{
  "n_layer": 15,
  "d_model": 256,
  "n_experts": 128,
  "experts_per_token": 8,
  "d_expert": 32,
  "d_shared_expert": 64,
  "activation": "tanh_gelu",
  "moe_layers": [1, 2, 3, 4, 5, 6, 7, 8, 9, 10, 11, 12, 13, 14],
  "router_score": "softmax",
  "normalize_top_k": false,
  "routed_scale": 5.31,
  "balance_loss": 0.000306,
  "balance_bias": true,
  "n_groups": 4,
  "groups_per_token": 1,
  "init_std_router": 0.00873,
  "lr_router": 0.000977,
  "n_head": 2,
  "n_kv_head": 2,
  "head_dim": 128,
  "vocab_size": 32768,
  "norm": "layernorm",
  "norm_place": "pre",
  "norm_eps": 1e-06,
  "positions": "learned",
  "qk_norm": true,
  "attn_scale": 0.0884,
  "tie_embeddings": true,
  "parallel_block": false,
  "extras": ["capped logits"],
  "init": "uniform",
  "init_std_qkv": 0.0315,
  "init_std_o": 0.0391,
  "init_std_up": 0.045,
  "init_std_down": 0.045,
  "optimizer": "adam_hyperball",
  "lr": 0.00419,
  "lr_mult_qkv": 0.5,
  "beta1": 0.9,
  "lr_head": 0.00753,
  "warmup_steps": 225,
  "schedule": "wsd",
  "decay_fraction": 1.0,
  "decay_shape": "linear",
  "final_lr_fraction": 0.0,
  "batch_tokens": 32768,
  "seq_len": 1024,
  "doc_mask": true,
  "train_tokens": 277300000,
  "steps": 8463,
  "dataset": "wikipedia_en"
}
Below are experts of layer 10 (counted from 0) of a mixture-of-experts language model. Rows are named router (the router's row for the expert), down (a neuron's output weights, with its number) and show model dimensions 64-127. Each number is 128 + 32 x the weight over its row's rms, rounded and kept within 0 to 255.
After each expert's rows: "raises" lists some tokens whose logits its average output raises strongly, later layers aside. This comes from a sample of Wikipedia text that the model never trained on.

# expert 74
router [ 99 162  83 100  74 119  93 108 140 106 107 104 181  96 138 166  99 108 160 122 112 150 168 113 119 131 162 110 151 186 126 114  74 139 111 151 102 137 133 108 122 125 131 101  86 147  91  86 146 155 153 124 167 150 135 120 143 103 125 154 129  84 143 186]
down0 [129  95  82 136 118 145 167 127 160 149 132 131 135 150  68 169 128 118  81 108 109 109 143  23  74 117 126 190 138 123 114 162 172 139 146 136 116  86 122  81 120 131 146 105 109 109 143  95 119 140 181 158 109 114 186 142 182 185 145 165 176 140 103  99]
down1 [106 166 105 117 158 156 161 142 125  90  99 135 113 187 114 167  72 119 165 157 130 142 164 123 129 107 135 156 133 147 101 123  92  87 135 158  75  46 153 136 142 127  98 148 127 164 116 129 116 162 117 142  86  97 141 152 138 108 137  88 154 137 129 170]
raises: "ank", "o", "ot", "us", "oot", "ias"

# expert 104
router [103 100 143 123  98 161 175 102  83 113  66 132  98  88 178 100 109 120 109  92 154 145 139 167 172 134 119 166 130  68 179 119 127 145 135 103 150 124  62  89 164 151 147  99 106 128 120 163 147 128 142 188 102 124 155 166 125 143 112 107  98 176  98 115]
down0 [157 113 177 143 121  91 155 109  62 163 130 120 154 101 110 142 155 116 182 186  98 141 194 165  93 118 172 116 132 178 163 137  75 173 160 132 119 107 141 187 144  76 128 172  89 108  91  89 141 130  90 195 163  61 120 186 126  98  95 127 103 138 150  88]
down1 [115 184  75 126  61 156 175 159 141  58 129  83 129 145 135 125  96 116 123 147  94 157 152 124 118  96 134  58  99 107 173 147 137 104 114 218 128 129 121 130 163 162 169 128 170 106 147 126 118  94 133  93 131  85 122 113 157  72 122  89 170 130  77 170]
raises: " (P", " (M", " (W", " (F"

# expert 3
router [164  59 155 158 148  87  81 149 177 159  89 158 178 114 116  95  74 178 180 181 151 124 116 132 103 146  84 161  64 107  81 147 118  98 109 134 106 154 126 165 119 164 112 138  81 142 137 166 123 137 104 166 126 100 156 149 105  45  95 144 142 117 156 113]
down0 [ 92  84 139 131 131 124 165 138 113 150 106  99  62 112 159  85 111 137 113 143  81 158 131 126 101 170 143 149 167 165 167 117 118 151  65 124 157 113 170 119  78 217  98  79  87 144  72  71 133 168 157 107 137  73  88 138  94 129 140  96 145  95 118 117]
down1 [185 115 132  96 133 148 109 133  90 136  66 139 101  90 192 115 116 148 155 149 117 133 109 156  98 118  94 100 183  81 125  76  51  93 105  80 137 161 140  97 107 150  98 106 156 116 155  74 150  99 129 108 114 154 149 150 198  99 100 115 153  90 110  91]
raises: "us.", "at.", "- Y", "$", "ate."

# expert 28
router [111 156 103 170 159 133  85 171 102 137 175 132  97 120 115 155 143 148 121 152 153  79  81 156 111 174  76 146  82 187 113 128 144  70  77 139 147  69 160 170  75 132 115 125 115 150  89 118 152 127  98 128 104 157 107  79 159 132 112 143 122 167 163 162]
down0 [113 117 114 103 160 177 116 172 158 115 134 151 162 142 154  82 136 112  59 128 178 173 145  68  87 192 101 125 106 102 147 168 169 148 156 146  94  81 123 156 125 172 165 118 116 109 126 103 126 154 101 129 150 130 122 147 108 123 156  91 108  84  79  89]
down1 [149  65 146 133 113 160  81 134 134 128 108 117 141 135  97 120 182  99 113  84 136 102  87 157 168 210 191 155 168 136 174 123 113 167 182 172  93 145  74  92 103 165 117 111 167  71 142 174 132 174 116 155 160  97 126  83 144 151 116 145 101 141  85 129]
raises: "ight", "ms", "ors", "ing", "/km^{"

# expert 98
router [166 123 157 119 201 126 103 139 119 100  66 119 158 175 132 110 128 122 109 151 169 114 173 119 127 130 128 113 180 100  98 121 132 151 129  47 141 133  97 101 142 173  90  96 114 153  96  97 111 144 141 133  87  98 143 112 121 148 115 100 112 137 121 128]
down0 [120 169 103 178  66 170 113 131 143 202  63 139 123 166 159 133 143  89 132 147 148  75 102 180  99 163 134 133 112 191  93 141 131 141  56 146 159 125  92 126 127 109 134 123 145 155 109 184 162  98 100  92  98 154 136  89 106  71  66 193 145  93 134 110]
down1 [114 114 125 133 162 139 132 172 123 133 146 105 105 116 136 107 134 164 119 162 164 136 118  86 101 164 181 137 145  95 114  96 139 108 128 145  94 152 129 121 152 151  58 127  87 155 142 106 138  84 179 138  87  81  98 163 150 115 159 107  95  34 151  77]
raises: "\n\n", "\n", " His", " He", " He was", " He is"

# expert 24
router [179 161  58 156  89 195 122 136 100 121 155 131 107 137 133  88 115 140 116 111 113 107  93  90 111 180 116 120 108 153 105  78 163  75 131 138 110 151 129 191 204 120 174  74 129 116 157  85 159 108  85 142 188 132 122 181 141 161 107 120  77 185 138 129]
down0 [117 105 128 169 130 131 140  91 125  86 146 149 156 185 123 188 129  52 125 143  89 131  92 156  97  97 152 119  71  77 110  97  61 138 140 114 142 127 145 143  89 123 157 164 108 118 142 113 161  73 114 147 119 137 110 157 134 139 165  96  99 174 128  92]
down1 [137 150  93 103 141 160 107 150 145 112  98 150 166 144  34 103 131 111 146  93 213 118 152 132 149 140 132 164 150 153 194 130 153 102 124 119  58 139 163 134 107 161 112 119 136  85 137 135 146  62 117  73 121 134  93  82 109 138 107 143 149 116 116 134]
raises: "less", "n", "ap", "bo", "ing"

# expert 7
router [154 188  98 146 113 169 127 100 108 113 148 150 136 127 109 127 108 128 125  93 186  80 123  89 106 117 132 100 156 161 130 106 139 158 182 107  91 130 156  85 183 137 110 113 164 107 189  85 107  94 119 206 201 156 107 150 100  98  99 176 113 103 118 144]
down0 [ 93  78 137 110 156  82 164 225 108 176  69 146 164 154 158 170 128 154 127 119 181 115 131 148 126 133 129 150  89 130 113 173 175  61 126  88 145 157 157 132 182 138 151 109 117 216 129 130 118 133 131 191 102  58 155 161 138 148  88 146  76 210 125 121]
down1 [150 146 103  77 130 134 142 117 198 121 132  71  71 102  99  95 108  44 145 138  87 104 144 151  97 120 138 128 173 143 150 138 111  79 118 144 149 132 157 135 130 104 123 120 162 112 131 151 171 147 184 107 114  93  89 115 176 168  97 112 184  87 198 127]
raises: "er", "rist", "ier"

# expert 89
router [153 153  90 161 157  93  98 190  94  72 129  85 144 177 127 108 138 143 158 176 136 167 152  86 135 132 200  99  76 141  97 150 145 163 147 115 108 165 131 162 146 114 144  78 130 142 167 157 146  98 149 145 190  49 109 131  68 119 133 136 112 138 143 109]
down0 [114 111 120  69 117 139  83  58 132 159 110 104 182  76  80 138 104 141 160 135 149 158 144 194 121 131 111 159 139 103  87 143 173 159  97 119  95 141 196  51 100  94 109 170 162 167 114 128 154 132 111 104  90 123  99  87  78 144  90 112 149  71 129 128]
down1 [125 136 144 141  91 162 134  74  93  96  72 154 132 121 139  64 108 152 122 102  97  61  86 157 101  89 172 171 164 145 185 111  80 100 152 164 162 141 189 143 152 149 174 121 138 127  88 156 150  79  88 150 134 170  98  75 106 109 122  73 134  90 117 122]
raises: "ely", " themselves", "ild"

# expert 38
router [ 83  99 119  95 136 148 119 116 179 142 105 178 132 163 147  81 147  51 133 180 122  98  76 186 150 144 132  37 107 154 122  78  76 151 121 133  92  94 116 162  96 110 152 118 123 175 130  81 130 186 187 107 100 101  72 130 102 104 144 184 135 163 128 114]
down0 [ 79 134 142  85 124  91 142 201 140 120 110 134  85 113 149 146 128 211 126 156 113 156 173  88 183 135 122 158 135 140 183 154  97 137  88 179 128 146 144 116  76 154 149 137 111 135  98 187 164 106  82 100 125 162 220 130 175 134 128  86 113 168 130 143]
down1 [150 171 112 149 158 125 151 113  88  97 116 137 116 160 131 210 103 147 119 165  78 165 194 117 135  68 155 158 123  94 117 158 118 131  71 123 134 152 132 108 137 165 136 113 171 181  65 140 152  93 107 124 117 164 142 155 141  85  84 228 102 189  98 170]
raises: "ights", "ural", "ows", "head"

# expert 0
router [142 112 174 130 136 134 116 151 129 155 132 112 122  76 118 133 145 162 147 154 152 100 117 124 165 100 111 147 148 131 114 144 130 115 141 160  83 198 109 123 130 121  69 130 103 150  90 154 198 152 108 157  94  94 137 150 161  99  72  99  94 111 150 108]
down0 [124  80 162  70 136 135 158 207  86  96 142 169 152 135  94 118 131 142 184 138  75 159 131 121 144 121 168 108 104 167 150 102 117 169 143 161 175 171  91 106 155 139  83 141 184 136  87  85  92  59 142 151  81 148  74  84 157 106 133 112 173 133 170  92]
down1 [155 106 185 142 129  96 110 164 126 155  92 150  93 144 108 157  79 152 129 105 147 115 105 125 212 138 132  74 131 129 117 148  73  94 145 155 143 134 155 179 135  66 113 105 108 130 136 150 188 168 121 148 100 125 176 172 127 210 162 105 169 198 114 113]
raises: "- M", "- K", "- L", "- H", "- J", "- N"

# expert 27
router [104 187 100 158 107 117 101 164  78 177 144 113 117  98 137 161 172 167 134 135 165 125  80 126 118 179  83 144 128 182 122 112 143  84  53 146 108  94 189 158  85 158 113  89 131 130 114 118 148 141 103 128  87 184 147 108 143 141 130 135  80 124 132 184]
down0 [136  81 122 137  85 100 185 102 102 111 114 181 119 116 134 149  96 127 139  57 122 120 137 148 188 100 178 119 103 171 107  90  95 155 114 150 121  58 150 145 101 105 117 150  73 140 129 137 151 104 100 126 141 136  71 135 115 160 135 200 145 131  71 163]
down1 [103  95 102 108  95 195 144  95 140 141 137  92 111 158 122  91 143 197 104 144  78 122  66 126 144  72  99 117 146 188 176  75  93 108 132 130 120 161  81 134  94 126 115 167 131 171  81 155 163 129  69 136 131 139  88 137  99 112 125 143 136 124 153 146]
raises: "ed to", "ed to the", "ed in ", "ed and", "ed with the", "ed in"

# expert 26
router [151 154 164  96 139 124  86  87 173 143 138 103 109 109 120 151 151 168 121  98 105  99 112 109 134 147 137 119 160  61 165 171 111  84 161  97 146 133  77 141 183 143 120  92 132 147 114 126 145  90 135 180 116  91 144 177 106 154 107 117  65 119 144 119]
down0 [128 140 112 164 121 165 104  77 107 160  69 164  95  93 102 143 137  57 116 133 120 112 135 122 106 118  79 132 154 133 190 139 114 124 166  96 122  91  82 170 132 132 196 151 117 160 111 178 154 116 131 180 117 133 173 106 109 153  78 150 130 122 146 136]
down1 [ 95 155 157 132 142 110 143 145 100 126 162 128 188  85 144  55  98 152 107 156 131  97 185 173 139 134  52  75 135 133 133 108 114 135 163 125 105 114 143 143  66  35 137  89 183  91 158 163 155 133  90 140 112 107 144  80 105 110 163 146 125 110 115 152]
raises: "- Coordinates: ", "- W", "- Tr", "- Length: ", "ived", "- Country:"

# expert 6
router [ 95 174 126 133 153 121 110 112 119 104 180  81 150  98 101 115 162 148 110 132 160 102 150 120  66 200 121 156  88 175 116  90 129 121  62 112 129  64 175 121 131 170 104 123 160 146 115 133 165 125  60 161 143 187 157 101 145 172  92 134  98 152 131 143]
down0 [185 115 140  75 113 165 154 118 189 112 133  70 130 132 117 149  95 115  93 187 108  84 141 194 126 139 197 102 110 140 222 101  83 129 115  81  82 155  79 139 134 145  99 121 108  79 114 162 110 126 196 130 184  96 137 133 173 177  70 109 144 152  94 146]
down1 [173 109 138 130 135 140 124  96 162 128 159 128 162 155 133 111 140  89 160 131 180 150  94  80 148 101 103 101 150  56 131 135  70  98  79 134  86 172 145 114 154 114 121 151 138 160 139  67 134  79 149 125 189 128  75 142 119 140 152 134 130  89 166 176]
raises: "ato", "ing his", "ations of", "uer", "ua", "ated by"

# expert 66
router [144 105  99 110 106 115 157 174 107 123 179 169 144 126 102 107  89 122 115  99 133 183 185  74 106 121 146 163 141 163 129 118 137 158 114 149 128 149 147  69 146 104 123 103 105 137 126  70 122 125 154  90 106 172 129  77 111 128 130 135 106  79 148 148]
down0 [176 133  77 125 127 155 173 119 134 125 181 166 135  61  83 127 103 102 155 141 129 128 180 111 158  87 169 183 101 153 154 104 191 138 119 153 103 151 150 157 105  93 130 117 143 143  87 167 133 155  95  48 143 118 151  92 189 120 105 164 137 161 128 157]
down1 [154 148 140 136 156 135 112 100 114 132 151 173 144 167 192 131 202  50  96 183 119  95 146 148 146  80 116 123 178 161 111 128 195 114 141 106  68  52 158 106 153 141 105  93 106 167 145  82 162 118 150 129 119 149 109 127 125 150 106 129 124 112 103 154]
raises: "ess", "old", "arg", "ias", "erg", "ion"

# expert 23
router [181 154  65 117  88 195 147 114  97 131 134 131 137 180  59 113  92 103 148 113 173  86 117 139 148 122 151  82 137 158 140 145 179 129 186 103 123 134 139 116 195 134 141 107 193  71 184 131  95  86  92 150 159 139 125 202 100 105  98 113  94 138 110 125]
down0 [ 73 148  75 144 155 146 156 149  84 114 105 186  94 119 135 160 151 124 157 118 170 125  99 109 147 131 137  89 166 140 135 121  96  86 121  96 144 128  94  80  92 121 172 143 187 123 144 143 141 158 119 136 118 122  96 112  75 148 153 148 143 145 118  78]
down1 [156 194 147 117 159 114 117 155 162 155 104 167 118  78 112  98 165 100 125 106 144 100  97  40 174  85 143 127 145 126 131 183 125  67 132 120  96 106 111 125  98 127 105  73  97 114 115 134 104 125 122 111 110 156 120 109 186 111  92 141 113 128 134 152]
raises: "der", "ence.", "itch"

# expert 125
router [147 107  97 120 182 123  97  74 147 137 125 125 172 132 124  98  90 131 110 113 140 123 198 143 122 152 144 124 120 126 130  62 123 110 167  63  88 157  96  64 147 118 205  82  91 195 141 141 116 111 121 133  73  87 117 168 132 175  88 137 156 142 126 141]
down0 [115 138 147 107 167 116 157  74  74 151  55 116 174 122 163  95  93 124  80 188 152  94 150 154  75 173 152 162 151 117 143 106 105  79 161 103  79 166  94 109 149 117 170 109 183 141 138 139  90 141  72  73 146 122 147  98 121 155  49  86 126 117 151 140]
down1 [168 100 140  84 121  78 176 129 140  84 148 183  92  73 103 144 134 159 158  82  68 148 107 176 147  81 148 148 143  84 169  74 113 122 137 124 171 130 115 133 136 180 132 130 109 129  88  62 175 119 158 105 151 134 111 172 118 135  82 106 141 143 128  93]
raises: "C.", "S.", "M.", "A.", "D.", "L."

# expert 110
router [ 79  93 172 166 175 110 115 121 139 110 139 138 160  73 159 148  81 161  87 129 161  97 121 136 150 131 169 130 148  66 132  88 155 144 144 141 137 115 125 151 134  57 111 131 150 136 137 109 137 107 111  70 132 137  94 120 166 114 149 122  87 200 102 196]
down0 [164 136 122 187 162 143 174 166 140 148 126 135 112 128 173 163 171  92 174 157 106 124  92 111  67  95 152 108 103 121 154 151 132 125 135  87  94 127 105 164 143 118  66  82 123 212  84 134 177 169 166 202  97 100 165 171 196 145 174 101 100 130 147 169]
down1 [160 132 134 159 111 181  86 113 148 114  81 121 123 161 144 169 157 115 172 116 136 152 147 160 122  94 165  90  97 123 123 122 123 178 144 171 124 114 127 150 176  66 125 190 160  98 106 149 166 119 163 125  90 166 126  96 154 118 148 148 127 146 112 112]
raises: "ford", "well", "bor"

# expert 76
router [107 135  97 155 153  80  86 187  94  79 178 145 173 162 112 133  99 157 149 158 153 154 207  76  87 164 135  81 109 173 105 154 127 124 129 147  68 166 141 158 146 105  97 126  87 137 181 155  97  96 139 116 148 126  81 101 134  90 134 178 175  50  95 132]
down0 [111 107 154 125  98  92  55 153 127 126 152 130 121 159 122 137  55  86 133  78 127 162  94 149 118 126 163  54 107 169 182 105 159 155 106 167  91 114 167  99 173 126  76 141  94 130 137 161 110  96 164  95  99 153 160 153 111 146 145 119 172 136 158 140]
down1 [ 89  54 123 159 151 141 157 117 118 204 174  55 175 159 142 146  92 159 165 187 199 170  99 141 153 110 132 132 186 134 139 111 148  99 104 152 105 160 150 116 127 140  79 111 150 194  57 213  78 112 163 161  91  97 121 162 131  88 102 125 153 150 140 142]
raises: "BA", "ash", "ov", "BC", "ur", "MI"

# expert 115
router [127  81 129  97 154 139  58 192 140  96 110 177 161 122 134 124 104 109 128 105 117 161  89 171 131 141 173 120 184  87  88 108  66 118 151 117 162 115 139  99 134 171  80 184 136 173 111 158 111  93 126 150 133 118  66 175  96 162 131 137 145 126  78 121]
down0 [102  99 127 137 157  81 118 152 106 119  58 125 106 109 117 167 150 165 119 110  75 143 110  92 114 172 177  91 124  88 121 122 160 132 119 137 127 210 134 171  85 127 113 165 136  70 127 169  84 113 114 114  82  73 159 122 111  90 175 139 140  82 147  96]
down1 [155 137 125 146 137  73 129 116 130 162 100 123 141 114 111 136 175 135 159 147  64 102 147 160  82  78 139 116 123 166 112 108 109 144  89 102  96 130 132 127 103 105 108 101 159 142 190 157 125 126 102 128 171 153 154 175  97 143 132  98 171  85 108  86]
raises: "\n\n", "\n", " Post", " Other"

# expert 75
router [132 191 108 140 107  89 102 160  84  59 108 136 176 155 101 138 103 156 171 127 120 167 180  64  85 126 119 129 117 160 117 140  93 157 146 167 126 153 160 112 158  88  95 114 102 110 122 120 137 125 158 116 136 132 103 114 133 114 158 126 155  39  95 124]
down0 [173 104 120 161 180 133 139  75 133 178 133 111  79 114 126 110 107 106 155  95 115 155 119 152 110 120 108 194  76 159 121 116 138 111 139 143 153 128 122  96 157 146 108 155 155 150 208 165 114 151  89 172 163  72  73 147  82 117 110 143 138  91  76  87]
down1 [115 144 116 142  70 150 145 144 170 109 158 145 141 176  91  78  95 148 118 146 160 121 168  67 144  95 129 103 146 121 110 177  57  81  90 154 207 126 153 143 131 140 172  47  99 141 135  61 113 134 122 141 118 100 125 199 178 130 107 128 111 157 135 126]
raises: "ru", "ong", "ar", "ond", "o", "amp"

# expert 80
router [ 98 137 124 151 122 132 162 169 127  92 138 159 116 154 138  92 175 136 104 151 131 115 159 184 104 178 125 184  72 101 119 130 122 126  93 118 204  62 151 103 113 205 128 104 160  85 166 152 169 229 124 103 128 170 108 158  66 118  60 141 113 147 124  89]
down0 [118 154  94 191  72  34 151 148  80 111 110  86 108  56 153 159 150 150 138 182 115  82 147 123 144 149 107 151  76 109 133 125 177 158 121  66 135 170 115  65 160 140 144  98  69 175 118 166 160 141 102 105  91 160 129 120 127  91 130 155  98 146 186 121]
down1 [138 139 146 129 142 121 132 169 144 186 121  91 166 127 185 195 122 145 125 101 191 148  85  86 204 108 184 152 204 135 124  93 159 150 107 138 116 112 112 127 127 108 148  93  61 128 112 101 139 114  96 103  99 119 127  50 115 158 159 138 129 114  96 117]
raises: " in", " in the", " to", " and", "?", "/"

# expert 123
router [118 121 126  83  96 144 136 140  54 135  55  67 120 135 175 147 168 119  80 122 163 143  55 191 136 181 152 169 122 171 160 183 176 159 144 146  95  77 150 120 159  99 201  83  71 153  98 141 145 185 139 165 132 210 161 142  91 147 133 111  81 193 125 130]
down0 [153  97 117 101 147 144  77 119 161 124 135 154 145 106 121 140 130 192 125 115 178 159 145  80 100 122 121 148  95  82  96 143  76 136 146 173 141 163 149 139  68 146 122 133 140  84 158 128 116 109 152 113 130  66 166 135 137 134 179 160 113 148 100 111]
down1 [168 130 119  90 126 186  70  99 142 148 135 134  84 105 112 152 122 124 136 112 139 114 104 150 102 136  77 107 121 142 108 144 106 126 119 132 133  72  74 154 123 120 134 130 140 132 165  85  77 160 104 136 135  93 174  95 131 150 126 110 140 119 130 129]
raises: "ová", "ková", "icol"

# expert 9
router [120  88 165 111 116 113  91 118 182 162 103 114 126  96 146  89 154 163 122 163 151 124  93  97 151 111 120 134 149 142 103 152  68 115 155 162 136 129 166 171 154 149 158 104 136 147 104 132 117 131 134 125 100  46 194 158  83 166 114 133  62  99 143 138]
down0 [169 158  93 113 147  82 102  77  85  87 151 172 129 119 155 135  76 157 155  80 131  88  89 179 136  63  77 132 138 153 123 175 123 129  89 105 165 177  60 101 101 181 147 119  90  68 115 129 137  65 104 104 141 201 129 126 158  86 139 137 141 162 122 114]
down1 [120 143 125  75 140 123 173 126 130 144  86  85 121 152 163 137 150 105 127 148 111 181  98  57 139 171 183 115 124  60 152 128 120 109 136 166 162 122 168 160 160  95 145 116 124  98 154 155  74 110 166 134  64  54 129 153 102 140 126 177 133 123 144 130]
raises: "- K", "- N", "- C", "- D", "-", "- J"

# expert 95
router [103 102 129 136 182 107 114 124  81 111 170 124 183 149 117 135  90 180 145 102  89 188 198  76  91 166 148 175 179 158 157 107 149 138 102 155 132 104 157 145  86 153 117  91  70  94 150 104 161 114 100 123 134 141 106 100 151 131  99 130 153  71  89 112]
down0 [133 147 101 179 112 119 153 149 101 171 110 166 125  88 156 119 181 105 142 131  86 136 156 117 166 127  72 122 123 131 135 192 130 166 144 187 186 109 157  78 141 127 101 150 126 139 114 155  98 141 100  65  63 138  71  95 118 133 121 119 129 111 212 107]
down1 [200 118 182 156 140 166  92 110 185 144 108 129 165 133 159 142 192  65 117 102  95 156  65 109 147 121  78  99 170 155  91 184 128 144 170 147 173 127  77 142 143 147 133  98 108 126 113 105 177 132  73 131 146 134 157 173 147 109 171 135  88 109 123 161]
raises: "ey", "ell", "illy", "ively", "at", "ill"

# expert 120
router [127  82 170  78 151 123 121 166 126 128 117 116 181  95 129 116 111 110  56 137 174  79 104 136 142 135 206 148 174  96 159  94 181 148 138 129  79 138 103 123 175  84 162 113 104 208 160 169 135 108 132 115 105 146 145 151 112 143 133 153  89 160 119 146]
down0 [113 129 134 106  99 123 155  60 161 111  97 129 166 161  66 142 100  96 138 125 153  97  94  95 198 139 137 115 154 117 141 138 140 139  86 135 126 103 119 103 106 172  91  91 117 144 163 154 117 134 148 165 117 149 123 122 103 144  82 122 149 112 133 151]
down1 [100 107 139 145 137 162 110 130 119  93 138  86 137 130 143 164 137 111 127 110 150 144  96 172  99 173 157 135 112  90 135 151  83 133  93 138 164 159 105 144  77 102 148 110 143 114 147 123 119  55 134 124 125 108 109 122 180 138  83 105 142 101 144 113]
raises: "era", "Un", "we", "II", "err", "1"

# expert 5
router [172 161 127 103 149 175  75 155  87 185 145  86 129 120 202 193  83 188  84 165  78  83  81 170  87 161  99 155 102  80 136 156 114  78 176 137 198 144 152 174 175 173 113 141  95 151 126 113 105 125  98  78 144 112 120 139  92 140 185 144  64 150 139 102]
down0 [126 164 168 115 119 165  47 131 122 143 116 132 140 105  78 155 157 178 129 135 101 114 124  63 189 158 109 126 176 108 150 138 137  87 144 138 104 166 131  95 111 119 167 180 184 157 121 132 161 148 160 156 130 139 139 111 112 106 106 128 155 127 146 145]
down1 [173 141 120 160 159 137  69 150 119 108 154 118 123 152 120 112 162 127 153 135  94 127 181 173 132 178 164  93 133  73 101  71 129  79 123  76  47 139 145  89 159 112  87 159 128  81 105 173  97 180 138 147 123 179 118 131  86 154  84 118 114 105 157  97]
raises: "====", "===", "==", "=====", "2", "American"

# expert 1
router [144 107 170 102 118 123  91 117 173 157 105  96 142 108 161 116 173 162 119 116 125  81 126 153  83  85 117 143 162  74 118 121 105  93 138 137 115 157 143 172 182 136 153 114  87 120 138 153 107 141 125 183 145  55 159 127  43 140  90  66 103 121 134  77]
down0 [156 123 167 137 156 131  55 144 186 131  55 110 126 120 111 115 111  99 109 128 172 128 159  55 111  92  95 136  95 134  83 158  85 135 114 127  85 127  67 192 162 164 139 165 137 108 137 176 156  97 137 138  85 104 194 162 103  73 124 165 121 119 127 122]
down1 [155 105 144 124 112 126 100 123 152  94 104 165  61 169 148  87 121  96 110  93 108 161 208 121 133 122  40  92 134  99 110 162 114 117 118 131 100 150 126 146  54 179 105 174 117 100 132 151 215 132  49 121  93 160  86 171 108 127 133 116 118 151  67 147]
raises: "| Party", "- John", "On ", "ent.", "| Turnout", "In "

# expert 8
router [ 82 130  92 160  78 127 105 139 106 177 143 131  92  84 136 142 171 163  75 121 180 104 124 133 132 159  98  95 160 145 131  79 125  94 129 153 102 138 168 120  79 151 151 123  95 134 148 108 152 127  56 105 144 206  91  88 121 104 128 121 109 146 116 194]
down0 [103  78 169 140 108 149 175  96 138 183  36 113  78 111 101 158  93 156 218 146 133 122 198  94 111 162 116  91 149 107 127 115 154 134 140 103  88  96  92 113 138 105 126  95 205 136 124 142 129 143 139 119 136 110 151 128 160  80 131  85  81  39 144 132]
down1 [153 109  68  82 132  94 153 164 187 140  85 108 121 165 111 132 101 146 188 119 133  89 115 119 174 122 149 107 149 154 103 180 114 154 129 108  63  55 128 124 176 137 189 122 111 143 142 133  93 132  64 139 157 172 117 130 147  97 152  95 151 106 197 142]
raises: "wards", "en", "ours", "orth", "oper", "en ("

# expert 4
router [213 152 113 130  87 150 143 144  86 127 135  86 128 148 115  87 110 148 115 145 122 111  81 125  84 151 143 114 187 139 120 121 138 121 175  99 102 161 147 149 175 103 155 126 153  64 184 114 106 104  88 123 163 163 163 196 140 124  94 138 116 155 174 116]
down0 [111 142 127 143 122 114  79 170 119 176 119 119  80 109 150 137 132 185  91 144 115 126 118 106  94 152 123 167 120 147  85 143 132 107 156 120 120  55 108 145  79 139 141 146  86 127 169 172  99  74 200 101 114  93 155 123 121 147  92 126 166 162 133  82]
down1 [107 106 104  83 105 150 134 166 135  74 171 110 159 210  62 102 112 131 142 151  86 170 109 161 157  92 123 106 140 137 131 168 144  94 183  74 123 115 170 173 190 149 101 108 137 140  94 117 118 149 147 123 143 129  80 176 144 128 136 114 155 156 117  58]
raises: "ely", "ber", "ize", "uman", "ft", "ale"

# expert 71
router [150 134  88 135 131  79 148 133 132  78  89  97 162 157 139  70 200 114 165 143 171 120 100 143 128 157 146 122 100 196 103 128 202 100 131 104 184 147 176 132 124 126 117  77 152 121 144 103 129 168 147 133 126 110 121 121 132 167 127  78  66  85  91 126]
down0 [ 81 152 161 125 160  70 111  99  76 109  99 168 157 145  98  34  99 120 147 168  83 189 162 138 126  96 114 151 108 130 159 102 123 125 113 166 115 119 145 113  74 143 124  72 143 101  79  95 215 142 123 113 157 114 134 144 132 107 144  99 114  70 101 188]
down1 [ 94 139 146 135 138 111 165 145 149  86  73  88 195  84 169 126  96 127 114 181 150 124 131 157 113 104 195  42 157 155 159  91 173 142 107 120 125 145 120 194 109 134 135 166 125 129  74  81 119  85  52 217 145 140  89 114 167 145 138 140 133 161 124 187]
raises: "an", "me", "en", "ane", "ene"

# expert 100
router [ 88  97 164  85 172  54 142  77 124 102 110 106 175  75 132 128 133 186  95  96 166 108 116 132 109 146 168 134 132 137 167 112 175 144 144 138 105 156 124 118 150  57 113 132 154 150 126 123 147 126 120  92 144 153  90 161  92 102 119  86 118 173  83 166]
down0 [198 140 130 129 134 114 151 132  97 126  78  99 120 153 172 116  92 123 140 101 115 140  97 103 134 114 112  84 127 143 174 110 102 144  96 148  38 150 194 171 108 163  95 112 103 114 127 115 114 104 126 120 172 145 127 121 166 141 160  47 111 118  66 145]
down1 [170 163 124 125 150 150 149  89 108 138 122 215 112  93 165  61 123  93 139 129 133  61 120 135 100 111  76 137 175 131  94  94 104 109 124 111 105 172  82 187  74 144 131 185 134 123  81  92 202 148 139 107 164 168 157 102  78 112 135  78 120 144  85 159]
raises: "ž", "0", "100", "ord", "140"